config.yaml
d_model: 96
n_experts: 64
activation: "swiglu"
normalize_top_k: true
routed_scale: 2.5
vocab_size: 4487
norm: "rmsnorm"
norm_place: "pre"
init_std_qkv: 0.0471
init_std_up: 0.0471
beta2: 0.99
warmup_steps: 248
schedule: "wsd"
doc_mask: true
Below are experts of layer 3 (counted from 0) of a mixture-of-experts language model. Rows are named gate (a neuron's input weights, with its number), up (a neuron's input weights, with its number) and show model dimensions 0-95. Each number is 128 + 32 x the weight over its row's rms, rounded and kept within 0 to 255. Numbers have three digits each.
Before each expert's rows: a language model's description of what the expert responds to; "mostly gets" lists some tokens that are sent to it at least half of the time. This comes from a sample of Wikipedia text that the model never trained on.

# expert 40
What it handles: Spaces, closing parentheses, brackets, percent signs and decimal digits in numeric tables, plus ale in Female.
mostly gets: "%", ")", "),", ").", "}", "\","
gate0:160135144103172124119191116116073156095153185089108119076101130105129115097094150128167103123176210083111160112134145116098144084112139126153066116124094157105101149084148125158138116119172188079156141120165081130138145154139162174110143179179122103139154182137195134129168084097173114069
up0:117140122156109149191098102157102146160134148104111175136162135158126130114135187157159105139117069146044144112147108161121076145100125111129166149074145090060119155186148080148167139172150102091151085115152104107188130130143089113161160102143105177087154097153129090195126124130084070071
gate1:178145123098128148125107144105099168117129119161179132132184174130098071094180100168130085154135172141097070135123047122108137130110163141173100127153109101135110090117126098159160184081113155136070131078158077108069139071167180166125064133163167131175135169139158131123138144160152117098
up1:143128119092116100138112105103129120115144075120152174182137134129106128130161073148151094154116188057143098116064065167114190146152132146160134148126140133157073099175108097178149179122160148111158190127151159145060139139085093111168138066163053163165134094123097134108117140114125088162
gate2:150134179137136144103107097165067152090130136110138133074161090154100114164134122120139166123119116061116084166144159133101041106126101123145124171133113089095057175087110091121079090122126201187108129152157183189164092144115154180110126200158139148147131154091141120134118114142102164160
up2:142177129167120086128119130076095151067087148136086118094156193124131135158151104127169129203164120166132100107183125175078149139122108135065059170113125121150121142105125109172089114147191121136088129101109091186118157105091075143123169137165148082087133084097089118158112080137177146116
gate3:152169150167160129135127129130133152087116176110125142108134149125122103132106191101096143072110077168113116134133173148173118128152136114138111085132182115143121121196029178103100179137177161117167114145122180175181108116115168132108128090156090084093154231121103152141078143113143150119
up3:088078049134108125126153176125134099106091123092097115115185102121109128158123156100166136153087147169174119155108150107100188114110100171117104090127126134137136205169165117153146112106125148147070128085119119162068195142150116160089103151111116110097173152111165167073129086202155122071
gate4:173140186136128134140107082189143130083123135088127106131103169126120118106128077056167131164154014162132158123136126134189143095091128139144118086087127094153124130081049188121157050137088109119069134116111182109108115115106168122131143114135113123153144137127134126113085131163145183157
up4:100101117094118121139128121146156102090134080131111099059137137118117177122131099039143125097138076123130104168183196178160158135190174131074068150127144122167190142094158130130101108111158116122170090113084118121178111103050131132149136158111106086124151094176143109135088084108151136080
gate5:184122211130152114138087096113148095055134174151122108010148147069165134127106117100115131153159117133126185159096150088121150115168163138116129096155118132153184082107122115129149121185093097100100103123106103094056107108140137197122129138162138147122132156109124107051134139145117150137
up5:184077106136146115164115113135100047134159178131099116129132138132171110121152147144118174124168162125151158158139125182168083137143140077091087131107130119111115121113178084055123065156049114107148123152144154161081103111115141130120148118112150142133151118130168127100186078234100074126
gate6:129094135042142139115078153160139039153151131120159065131109151111130103137106124164128118173116095087135146187126117111097091134170105121138153123092167117169098188152160217125099164152158149121106136111136159186166142080123162114139140218117118135098148139133119155126090111111104184176
up6:086199118174131150143132162073111112134109161115135130151168172144098145121096229115140150170137192146127080105133087120125157076116164135120134131106089126068132116119103151119141183102162128162156160103138111203091105134103151172147148121111166140118111079131221140108126174178170106125
gate7:137185143031145080081170096173157146143133133129048103126162169144140090180125139107113142155141161135158112191111094068142139142125151137107092087116095138120162072116110116131102119100072143155107060092134127119087103120166184124141174173142079150109103084140155144114087102133098159102
up7:142161054152144084104158109159160142162114175082100122126102125141153142078068128134173080175078132136150110147150100121128132120091110096149145089084150054155108143078137131098121076118099124121115107113149048051152158089154186118100100117156128104075136153166197129102142150164150125147
gate8:092105063130136110092128092084148097135131169118145113109209144068132136195060128095081113096148109145131090135061178170134081109099129161143149165179144062138124150162070103149116132110119161150112148137118103115132127155099164133141043102102127129153119129161137131111065085078138108090
up8:108100081097171098138137074092177110076094127184112097125155106096057125135115090126123182090121162123151184079106178113153092136094158148146153141153073127118174091149097100098141143108180098078165132117123150217118129120138142132128121115050113146162166164065120153091145121090111116125
gate9:070168189177129157128131175154102103147058097112107133115118168137082089131111138095117114161083151157159119109143158074145132074091126155131064158113122115158133160106136134117132155187174148094055178158100213144145161124081141142160125123158171145150161109123087121097183134120172087124
up9:180169134131128109118145120109115123081092094168131140165120128143120132108126129049133147098164091107073078163088153092188115121131130088121126114163143154117135140119150170149165203137145062143084130042112178111157144098118169136083121198130101203091123182116107132087126150153166150096
gate10:109140083148142155128146072175145131156152057152165122110137116141160104123096084124108179117103144148132109124107129081195113134075078137113140113086139148150087096177116087113102172137169102113153189147122089115081073075131172146147116174144062119174185102109081126112106098142133071188
up10:096140170090086103107122152181134147119117142116128093093134113120132138171128125144131095165137115118090130152155151098112163130131200169159177190110079105102166133111135165125180088126070113115124133208156185131101188110090161132109074092106181094165109189139113147109098050162161143166
gate11:181090120187166126089095088134083186092151113103164143084133143150179170031091157149121096183169111131146109162127124132138130141119202130165142153186118137129142090110114140154127129091095181160068072106106122152114137126138110150151111141199110091148151086137130163150171136091157096106
up11:100170153130139161124142163072050178151133126135142189148085135126125173147095146082140102124143139101136118195165145100162127132118114133100126198164138139135161193074180158137125174170043157080156103090118133115163126125108097127087119117101111101094146061133106144160080151089149110082
gate12:127077141084114078104123104182118111130104074143092177111121175162130104059123141175060177123143079157079162147145152173119128136158116142098109090155109113153103149108150130123122108179161118126143134159148084172146197098123098184092065149197130159126143115151093122104115179087167081111
up12:130130117064111135116127130161187105164109105119151150099114124119119171097091061126112123086120114100121133147182154142048097158124119107099102122148128130043171153091046113136161087170172104164108127141123168096129104131087123157149157079159108072175129089065114156127096158105154119194
gate13:221102070155071117126144119091134128071128198119142130132123096092088148150160126104136129106217152135149084124130171127158135098143147130091125136148189121133164138174096094113102184127126062105101085146133150151129108137146157153158141205166117127162142098144087136152090103096055109134
up13:135150127180120135117188119112155135089179142109123143105158125130067140117084109131208106146180106171124112124190160118130158155124123133121139113189116121139104143096000114107157158116182131176106083091131095128160087155090140162126187118183131179112134109147157097106104180109119125123
gate14:130200115204187142124089170170100137107123097117126170087158115094132133142135137070146122096140130139208105108098150101139190086065139205143096143162134172129092136138111096130112134160115083119147086096124144141078134179129187124141138081078164117189136135097070140130169143135128134135
up14:162127127206141127115113164085103125094073163149091171129174130087112178110127120093156129110118127094159099083121168153133104101066187122076117104134183180171109139120085144161152123104075088113122128141104187146034108165139147078125135092089108139141093152093094130175160140131152140091
gate15:137115130143121141129094117123139105119221153099118109171108139064198133170189141150088196099147134131140116127114158145108116107129132156116072127145110099136150128112135145088073163145141102155090081112126149173139201125112122138191127112169090167127129081145099141077167154101019154112
up15:091112150099143120152130062139126126201122090115042132108208149125118090122133106162070113106140119123112133153148111130160141175204151165097159143136141139144184113074115053171114082167150127136136080104088117124129123130127078107097076059105099118131114163172146122100164135078133102101
gate16:175185078135133170106053100106135125176120134138077118080090135139181100085148157141096109118169094192109116128181136115135100118153145103101114098174117069121102151068172200173147124190078159176152131114128110172161119126098149128135157148105125143103120164111114109144059144129154111179
up16:083087109125058134134106116102108112109152098108075141085196119129051143154134075068134106146109106107121172151174127129060161136126089101120138160140137107110069106151133125132142145051156161173152142170158134116126118134034138129105100127171074141141185132167178157149084136117134148117
gate17:138086110159134125133133104139116102150116150098153138149130116115186072137170092197097129101147134127097107118125082104152179133059159127139120128109183084188094109144173160087148099179091154163041175146098107164149059121158066143162162140108155117168147141125149152175120157151169106175
up17:141121148088103135130122202147127134118147130081104158076154152117157127113105162093139112103159158109153165160151106118107168194125088173163068119144050128127101103104022091131089095093152094086162137172126128122117124119170205116188122138175088168148174124113111136165132113141101112105
gate18:167111180197179104126191160173151172155205128085119162126148173111132106112125111126126100128111192106132074143123168082153189087084144096061130120155135072143120123091146127107101158150107102137110105108129145217139146122142159087161168180124120130185120123117109113110091159164110133135
up18:139136154144166140161143131092130121147198057110086096166118232086139190120092119175089125108137132119091112114150203143105158146148104100143117118150113124123094127169159148116200129127147163083110136089149085131154104150090086098125105145168167122190154142097146151108186086178116164130
gate19:131093102138151159091153127156185123195141091130112158180161137097090148074126125097158153157138126031059118139173149142104133150107135105132151064106105123142056146181110087170114173084123137137169124135137101139156170126149163118186154110190113110222144108115112100136125135113137135119
up19:163120100128108164184151098179164124133133161232121100119131088118090177103118130077156071192103144114108123176126127087135118079145100105120148123128101134170191112161156100112140138132116097100207118089125104151127072134142147121149177085115181110122104039115136120141142124107135164178
gate20:092178048142109148123168141104100122097176126100131117127163155123093088138144130139230154151131070148164125168135095049181153134081123125106157122065158136163063129109150136134153132142161085108071117121166127117127091113090166169102144181152164148147128113112127101159120070152169143100
up20:153161128134121118129101079142155166100159128126093115199070126106093201163084138152141146115147171174155123160087150140095133058084182130121140103141079162097158115115114169155117085110165076114177104146179133149104092164087146087145134091110108107086147082094094118131063118125169142069
gate21:169133181158152130091129077101110176140075157148191138133187115124128090095120148125155126161122110104043090142161107076127124070122115175099169162131147139147107153094072173162072108144158139181100130108179197132161104122111174174124145138175177147113117119099112099132102093079111108131
up21:087064153129123128160110133170120158107135141105131149097099104095178136032152149132189109142124152099097157097109189096107147120096137126135136125142114088119164168197132152178139109132112120105161160091120113190123148090137137120131028140181078072177161078126136126095178139101150132107
gate22:081126095119177154138106168146104140078150056138185106074119160132146075110131155070155086117094171178177168111112160089154131153122112095193131089132060100157190141164139125116119128108059088114102117188132105126135095127153139123094102155123156123126103072146149181097107136106175136103
up22:137088042159126140126142101068186104114079112152136134154113148118091077123146104140087129143155119111079140162129137098114168120128136152181154103095098161143114143132103033122071077142137053162100135127095150100137159109136126154154113097157156175177114039152082127102082115130125164151
gate23:137147181144152142130143110126142114117120178136119183058129147116075139118204129159114088106135084068142086135128128106128127147110170098114091152163177122175111101061148101084078088118154140160148100081142105099136179156110109107146184109177134152154106029113123128145117120075100066111
up23:077146159143137106127143166142081196132104142153084084067131132120139117072135131080134112083153122145168093142111174079172106106164141109138073131047142112087075143096142118216128125124107126097138199151094148107089128141108184115124087147075076083128120128152154113152126088169157130122
gate24:145120126046186152167124128167159090127138135127121111197088116119108059117118169126172102086119187182085137152115114087117085156061119159149151093158109148141113107134054124092139128171139102094102158046143137169153076111129138154120130127140138138127145154126126204119113079133168079117
up24:158148068187112138131179117107121136096205173112137130070120090153185075151167145143172147150153064102131120144144147137120136207063131124146109128105144079131086109100122102079111175098170115135092132123137085127130114109113183098144137175100098148124134131144191121181078168187131126144
gate25:153134136073129151121140138117148063167154137200081149183091105097129111139135123135076131097134145061111096108172117133090110167146133192151137083120121030120110121107129088103090153158152147126132103105131121150132137136127129104166103076144107124138144148130178145143160133116021195194
up25:097147064212092102107108101109118187122138128132135096149135131149114066142211111103155122140129153193133122132119100155103140178072133149111106142106156160083104148130133102127121080167142130120072143202125123104185158122190098177151151082131139071150098187126127145148103146142178119079
gate26:126124063186120177104092164145149094115176139119130123147116080121137087123145169140067183119104149123080163135040105132198151126127135101122151108070138182118076189117082122116125129113127070127142073172118124143197115080139107110160093155094167183115116087153137139143149140100158132149
up26:128154132134112119085141123178193118164164119115153106192208093097075145104212133134115167082184126156131103159090117122111143142103148163120139130069129102126119082149097144101146085115126151135130150106084126133068193122160178163141144057139129132154079193109117125133123089109151185147
gate27:090130145083159143172111113130102103094199180169110120102150181137085144157179152154189171051107119090087080118165161081155083154134190141047152156101169153095099131165143160146078165124134098106166129100173125128098151087141148136144178122125110159127103118132145150120121169098123111131
up27:165102151094099164092131108135139110128125160061177120122141060109168128115103109070095094138120147205150182124130167233099155083142165153164115115189113125144184111122100065127152121119145120148160076112136087180168126134132097120112060166173145100132150141145091111112119143135160140145
gate28:134145055162127128157141196163136121148140111103156101124137200111081126179072121170117160197156149128116124127131108058085168127151082125111091102108122145178123066092076127122148144082188158127090162206136099079070131133113133138135100135135104076142135096145141123139111080167112112109
up28:142137092051149138148136035161112111070193146141080106117143098115137119081145085126105130133183093096113142056047128135137118114135100120162186139101127159107131107137141115110093127112178094109132089192157078122108102120156133158107085131169099098161108185131113111137128129170173137072
gate29:126138090103163153078108135087136120071133139093094127163135117162088093152115156054132120103156172149150069105095089089196162173089197177139101160143115056142192151130123157153159149142135083124178146118122156150105094142097071117144118089096152082116149074154148148155142138128181126131
up29:147140092166143115115121164110126115144227083144145142188193127129130141141102142093089124124088147199162102143154150122118169149136171142150156162140126161164141103090136101102131131172090191196157105147154166125120052143079108127137065107080129174121130186117112150101158084175132113101
gate30:124175118120123121062110148174087136139129055133084118156149154117143156124165111095133062143145109126077071132097142122091112099177143088103167083101126138094150167135101138130071117094120145089096131156153135169147134141099103134162144088174137150196186122143176132094236145136091173119
up30:160133170146074150154150101121158151068086135123178146103143105148055145114183108071115157074133190076145105142144156158156133100107140134113062140160139098119146161126153097110162135143117135110081176088125179081096062161106112146080195092145145150130100061123169117140125147126123118077
gate31:164168188118114134104152156152095151215120107113123088080176213127133128081077128127099135148121146095094054133089105089107140073093142114112128116168094115123158120104130153154189136127077197114143130187153135094110170119112152144136063114176155126132119141097102127152071138155134120080
up31:129112088077156123118145096187196150151117184139158138071097100146128096123124078107112154048123108172168132150151100158148075101117105167096086129160182133138079108163098108151095127097138107185176102216086119147130134106132159155119171092153162107138093100092101102168100150104115112158

# expert 61
What it handles: First digits of numbers and years, dollar and percent signs, colons in infobox fields, and characters of Chinese or Cyrillic text in tables.
mostly gets: " $", " number", "+", "ST", " −", " %"
gate0:143147120114152109200128111118152098106084114137049135108112063132088175193129060159112146138148166178118111108098057145175110154135111151194092184153100138145107085116110106078153136137170172123094110104191114143116127132128092157141096140085113169141207109118159122106113132166150103117
up0:103133134057113120111092126182106093153136112113119089125096067143134065124164144129177108074131091091132090174063153130191176146130158076135168153107127191103121115161192139095119078114087111160119152112121145097134050131093109129107110140121113165108069127137137154186172095132126148175
gate1:136155085123116155081109115075126077214163121152092149186101157155145087153089103154167107126132111122114119144119065141096099185098128137110159081160124147142112139138107134132132141168121115111132099176113181060238160087105116114137147129100089178165100169127165103131128089133117088173
up1:159152133083168127169099138084170193153169114127102069099170109116176150073154121120124167134104149126148139072175108130121133126170130131099140069082184094152167135153187088172138145099194118126098089124120070183120176074183147130122144109114141137100090150136131104098144112083147131072
gate2:145222088102158120165100151112120110181176184057087133170186104135111112142175120136082125162141177160136091149088126095138118151177145099116104123164166142094128163136128115139180160104168124143097098094151103119132159106150103120181206137107148143169182049117138147122157122115148097117
up2:130135216120110145115150133103134148054180090123163089082101082135160131105136145121141152146099125099132160113165179130133151151138149112139147092129126118175127106121138132195112135105155091163115061195124208138138181190089129173133135190111114122043131182100135133109105109136135157171
gate3:156102092172166185126137065143156178184136176133158122115096149126157160171123102111103106135147113139092097098174129125120159162079128140144113145153119130150060105154126090064123125118057140175104105172167064128178115118127162124221097119132086153158118140150165144109084140187087125136
up3:099186145143151124139103144169153119180125151134167123168125217141151096175115101088186144062144153128150152111142089100171087155070057078076176142138163170148163141158159117064159094133104084124170082137101169156143117141123135108101132087083175107148148105107085121136107150130109125120
gate4:113124122149147162151103114097087121107173136144167059143156131127137193128150074069135143170124138114125092138132183126102161107100132163114145121125112115206146142110065094107093104127131130135045119117104153120084079169123158144142117135079114126203119171084158137055078152134213127133
up4:173117104095128176150128108091113110125071075139115146182081136135084106139149058109183099180101117131124107101172176123102116198133214102070135102107085146150114091140115118159138118179161141177109154107113127096084139115142119133101180100177112109123093144134167088077105080120093131177
gate5:151088120123028071136102156163158121123127134103082085062114187092092104147074125128115119197119167163104122113140100108163168147144136126116102144086151087153101165183138078105111134082090145118141104110167164155158096142180124159133138113183131168113130134138124162195108133086194118135
up5:105123134135138135134146169168208107134135091130095105122193129139166159101162125136153124139101074122077122192176112090154197112119104067146100165146099145118074133114145140082167108125132089085155149153116141163151146145138172173162110115125195138151060138089145144112164123215133178162
gate6:102112069161131184125147144147103067163157161150107096086058143099135066103067138146161086134091100101144150123085131167148107127183137089132078168148116094142086116100125117127085150166135146117082137113109113081138132087106130120094076152065151130085090094130161096158085049140152097101
up6:195126081064127122083140131139115130128131151142077088123155151153131144134129160202088091140163107120142116109108154110208122074057125187122118156072075147121167082171107126153102140095133159044108156183099153058110146120129140133101190113123128148136142125136168138121091127109099110097
gate7:059115131086165087126119134164107168162131085149055062099136115097121112072105148108090092220119139115085131131079154133153113088165109160076118123118133152072133121180127179138114156118077169118130139127103165094087081106133115218102095129145159127145123125128120095163157142086121137096
up7:176195062118097137140119071077172107110113150073119108126188077144093140143082101153131110106111148178156187148122136153135125075087188123121118125189087156152140103147147094147099116115106141127162094072125089065112106155118121122135126095138156153133181090127095165099097119142120218124
gate8:132033124169122145061096143091106100149097175152149108103151127147101103098072167126179136189150127086074086117071135158166127137117148128082097160121138151153145112088162156132079095093056124116125167150144092154094122180167089114092129094080087087105129149151081115102134112091132120149
up8:123072105131127148100100128145137151175120131089153149109206097131089176156119095125089119115128175098151034126095133181101134144070083133090148160144128119136166196092148170092066084126143126121171144141126069121155156096121138087134103083119097095180146153110173173159150121164133170161
gate9:124172088103106134086145155138131186068110131166097091144172151183202146133079094161153088109118171108115150111138098089092122181113147101140142155144121169112119059160156168069148106151167134127112136157190087097121115090164092155117180100061117108160148083113093147127135164176100150140
up9:180078159131148138106104156114142097118098113110173146111191131159158106072165093111160136123159096141156058150136136146110138193135102182169093146134112102088108107152132069124143138156126092140175097086116198107166092082162136127146120135122159171142088162095064149184155189096187110131
gate10:090183095138157184105130156117132144186143178130166134102116195068119121122090030136084158133116159169169118121147094136131132126082116120186112142122160115155177122104120153107103148149163124106114092165154132088161109069065104165114123098125176117159196123099117155140084180087106111149
up10:118067139112181113103100098191142138111157062112126129098114130139118077178125167104174112093128145107138080125152158109153108166082127068144102101110121127099169114118135063160078075083160155073155189094165150133123072109157162129178096100133096124153161088134174115109098122186134139079
gate11:166080077114172132115095080093080115166160154063143122087093134098086063144132124144156126149142121087150152122098146129093127127121192149147183122151093109115079144151186154091116131188106159186141153084184138161142103152162124116193109095190092132124137121099083123091129125089115104183
up11:192143123180132144119123159130137123119119112146149148086158121099136120144137129165103195177089111127115113155184173138092153188248168114126075123179169159158148139149103132123132133067079108169136141151145168107106063067093123140133184116138138082146109115128128167136152097139084153088
gate12:113110059034121126126115153132095059119106165148123108173152157093151121133164131122082159147159135126121134162156140160140108133130123087097095105143181154119087132070156185118144115150096126123094195138155119046161108113140165195178119096119132090162109136176158169151127176109172073123
up12:125121165161132144104135155179091075078144156132109081120126091149120086157170170092110104126133127114122131062147139152142140118202122144092174155112128077140128091047121151189114106099139138146155084148134143128154138159181182158182061183184152111103079137120085112105117150063154127112
gate13:075165101134137160098166065120151126195153131112131060142137149157114131142127145191105141073192149124146109132139097125155138108149126133156159085088135084147144081161151117188192120162126102095144156106128120090160052134071093144167174113099189134123149090130108121129122116049155161094
up13:046100111098104102184077138160117138116157102118057140072126111138109114145121091088137085158122161128095084092114082194129110151147145027146167112165128139113104148147135098128125109076151139176142090130135163096138114139154116163157059099096128172108087170110135116102127211149128126133
gate14:092163105196151133156177113127116136141133131112147113188126144118086166131127101152178068108161156175159111100096146123160140107090130175146120108164084117113039131170136129089125157132144077130081161159153074148108091108107091145167110131135171107148119157050059119111142170174124069085
up14:174082120152118115112162134168203156115126123136150140195110176112136109063109147144121143113159116072081084089113094209170120126128144157145133110163148138097089118088098141122145068107135123173125174131167041160133123133153137159181100134108154135141160162073092126040140131142153129107
gate15:090112153145169140133131150042174185163134138136130129159147177142106101100105055161180117109091206118132133141110135148104144103043163109100113134157144094102116106108092158170066148170140150128089149212153062085152082103111111113105143121123105161167115123131093142158127146127148092132
up15:168107096102175087130121125148109065109133148165134101133185167070103131104161107127105143170065098153090168195141134111138104082150121152120105094144087149105147088092189078070138111141130075125157132145115128099170053116101119138140110153186150112130121154121111169114100182091145190069
gate16:103170141108144136160147113155193151118106124186137163086113140104140163055107117124122134060158175177111074134103146209120160166088147160087092130186154125127111125148149104122119145077145120146135190106120118103152061111083067148084098068123110155175116144091101121109107125106157095088
up16:109089176107142121105145099151164174121153134186105120146146158133069116175128060086166174156169083138094128159104148163144140113059087128088132135116106080130165107167187119132163111222170094120121106091108098122099122160137081133112096169146107137148148113147115090086150163126123197080
gate17:095141056169149153106154138066166144152153177173097143133114161108052125136091122113147092117116180168089055151123117095136120120134133156108068134132125152152083103174091113134089132136144153138108140112112099152146167121197066128086080084135079131122138135097194134151087136107112201094
up17:171064090103130112152167090170078122171170164095145156171138085129108160174160098158103106166118111073133141087151141054097105119147118153115176105156136096155118174078106149147161097127180130112106147158122079062077168138148131111213131134144117103133145119193102101101139130080135149107
gate18:081201110160225137099130128189164108103120165125125123119120077110140127072096125154157112048145165114162143163100158076153121142126146108139162101061066158133137202138097174097103144124101070155127138114131102151171120154183068111103166108113128077120135113120098139122123143139152135127
up18:134171145098092089141125154117133232108142120100101101127158150134117120147067139152049060162154121141121094084176113187135116147119157091154152169138124133137125115097192149135124130155102122111165126135111078142107100151084162134140183158132104154100193156109126154158126192136121173212
gate19:116108161107135078035086167093166140070162153073117136092115133120101165108124142079051091148147168109114127106210169146101114118130126140170074170108159122077105132119104138178086115171134143092143162176119137130172147125137128173165136117180095131145182166128165157090108100109114130107
up19:099144115197172104174170059112181136137147135113149154117164092113081127166112102137196130083108139200144141123131171110109132123117160085116134126176170155112136176082175116115187123103136167088129145122130147125175109132075108127151167095165160141137183049117181142137158096165083102124
gate20:109130128173204129115155153088175096162075105099111075162113142119132097120126128152174113106079077153133108093161152133140074144130060092110140146138158137201099145082125185072159154132127108169130105087138105151215074101125143133129197133133144173135144137077095151160107119126166160118
up20:146129141146134144102103173123162106145117133093154156091075144101124127073175073098126195167115119140106149082107116156113071089168129135108109070137210091110158097150132105141115095109121098109114114115134102118099122076166137103072078204194115102184177122176154104100140141080092150151
gate21:118170116146178202128057147150146133112144065147086113143111123112087155161091077137122111145101150119139090106102134084147178133081171118095109155122143093158095106121158092118119098078161125120099090066177086106173067122174139108068104134137193123093203088147097142105127146149112131111
up21:060107134144086173088102190121095141095114076121103119119126128137119120088130081185085154081143121143134193110184175125129140142158137082113112105150199164130158129192104116094100136064128092098126109123094202101150114098078158128131134140141119101100175132128172131144172059105136177140
gate22:155156130080085196120073132094089106129196102132131087100129177082115148121112135136159185120144128103144164103154135119118146145160106133071135057124100148113121147162173160153085132142150146116126157107111208082138088169109128140132112240113139129119105094144134111104109116053137070113
up22:153154179109100109141119114149130112131083117126131104076163094145132083157129160109084114175087168187097110171101181133184094095152223113147122156121177168170105102154123102109167167079126158150132124135159141117099152137160203150111152153175155146139108150147108155174136099220121115102
gate23:178101139152195145146134128124130119158120163102163138157132181126173072090121103172139150162162147116132149148111081064083134118111067112133115151071173096121098143093151112099106078166185109132182150098149122183084091068115135147191150116127197099199094126119131115106092147154111112106
up23:152094150075125151145084122077145143132139095102101084055155145078117113120091115118189160137128180148172116104137125148145152082181143101107130158165143072105135095122162157136094157115132218097169146117120129073095097164069133144126124115057064108128139104158107116197109119080109159117
gate24:101110084132172105130146147100144099073078118171131045100138097129149213170144093107190093137162207086128050139119112154098143157141158129102101111060087146134134101138137158142116087133152166115105102098090123057137146126171177148173108094127108117154128147117103135112138121099119173100
up24:154117126103114180155163148136144156132087082172215151132143191186132081100136105086166137075129117109134110083114092144093075092188101115121159116097142059096115094181182106199122103113146150119175112151154127147184137120117112159113132090119129118130104114127082132103109178084183115135
gate25:155172166133181129120065136128115144128120138131169105122146113119109126158032155152146126136152158171121101246152137100156140149057155097093102123175143118161146121077108151089159134161096097150168143124162090157116141101092121135158091140103111104057116145132073098111136143133126076190
up25:116095177117181133097072111076149105156129149109096165134098106109080088133116152103120134125114173136177124150162169153178176137057152165144151182212126116132198094121160123116186119156104115153167143089115111120146111121098125090157094135107104122149134124129036162146126168134136109205
gate26:057164148143142170123095102154117115165144060101208123141112085144147101138116099111110133094135157124121166122069127129075165132078105102097139109138111122200115193125111100190121080182133149157104133183131074162129138090085148174162153113112143142130128155081128106112102111062178084135
up26:137148142114120149127099137168085087140126092212155135146075128098212165073117159137178123140123110097132138181075196110126055113108111097137142133141071156083121209123171128168098132188157122133118167123169055121134117147133149131098105065120138174111110100121123126140119106141146156123
gate27:142152173148177094124120132111144111121114170118133149137164190136092151130092144112178120164152090117103058080110176147206135135143073121136095131187098153168134109156114069177105148127126143103116134145235154120129101124106113162110166125221097122132158104139173144144123097150107078155
up27:156125100172118152132103113091106052111145140104093126072087054107184189070131176139106144135125203131135162136097134100146116136166131122189164136105112160095155078170150122089166142130127125111134123116135112089118080120158173128171114177177120166123177084158103149084092118096131197117
gate28:139146140117147136135110158078068153172103150240076085123189129144143126151102155157106116117106176144153137140072138144146166096104125127136071164080058115131213076167159145132116111158149147115129167123159124137093130125117129156105139074153111177112154087070140166169137118137135103169
up28:115194167099114168128134115134062183071185172205130081067108111126159142178062081133076083124150143145148101116115140140127162161137155136057108166145091088078160131100133099120122121158167103100125092129097088148087158132117066116127097159115083154160146142105142106156112136125106149106
gate29:114115116143173126053074131083154149139153144095103124064165119153090131100108118149066106170116093105136168093124157122133154098129128172133155121212188199107149116146098181094108167103122108097154091157135106057152128120150130116156202159105127115152159142118144156118145169046137113145
up29:132098134151147084131076206150135130101136130176113110056160079110148093127089164086099163140148075116113127084107180128177134137083110120145102167138144214154135147105161121095072137097099167134170118115116128093111136166147149152143115071165120115152118155148097126058133162127103090044
gate30:099109108129175125101128160081109090117140122158119109087120169126037141095091192171096154151095208135088151172143125066144143157097174149092126122132085169117090071149059135097114146072116168153119168120149179132131147126111085086112189140115110129115122114120082122104152132065138136108
up30:100112220167135122170140071157116113121157046112167095127129123098113118119175142181137154098159164120111135123162093126116097142117175157156169180136161105105068112130079181110126148101185106118149204132126240130141150116114166121147124130124146132114109171112105113170107097160154115120
gate31:127047182125110146066114149109150132149125155180084150104163126140126113106124155130170113094144094144094102126182175143119170083127072117133095158083115103158104175197149116135089165109117084118119071074129159172118192096175124126127124151110073185108116162089114121100154184106175114128
up31:116143131136127163135128162094075138124145147127126118145092156146152113172139142138177123064121150131140128159107121148109166098073110052120083078099087139186080181123155066152087147206179089109137127113138057106149094106073127097103109111128133162125110080123175124120087132191112165192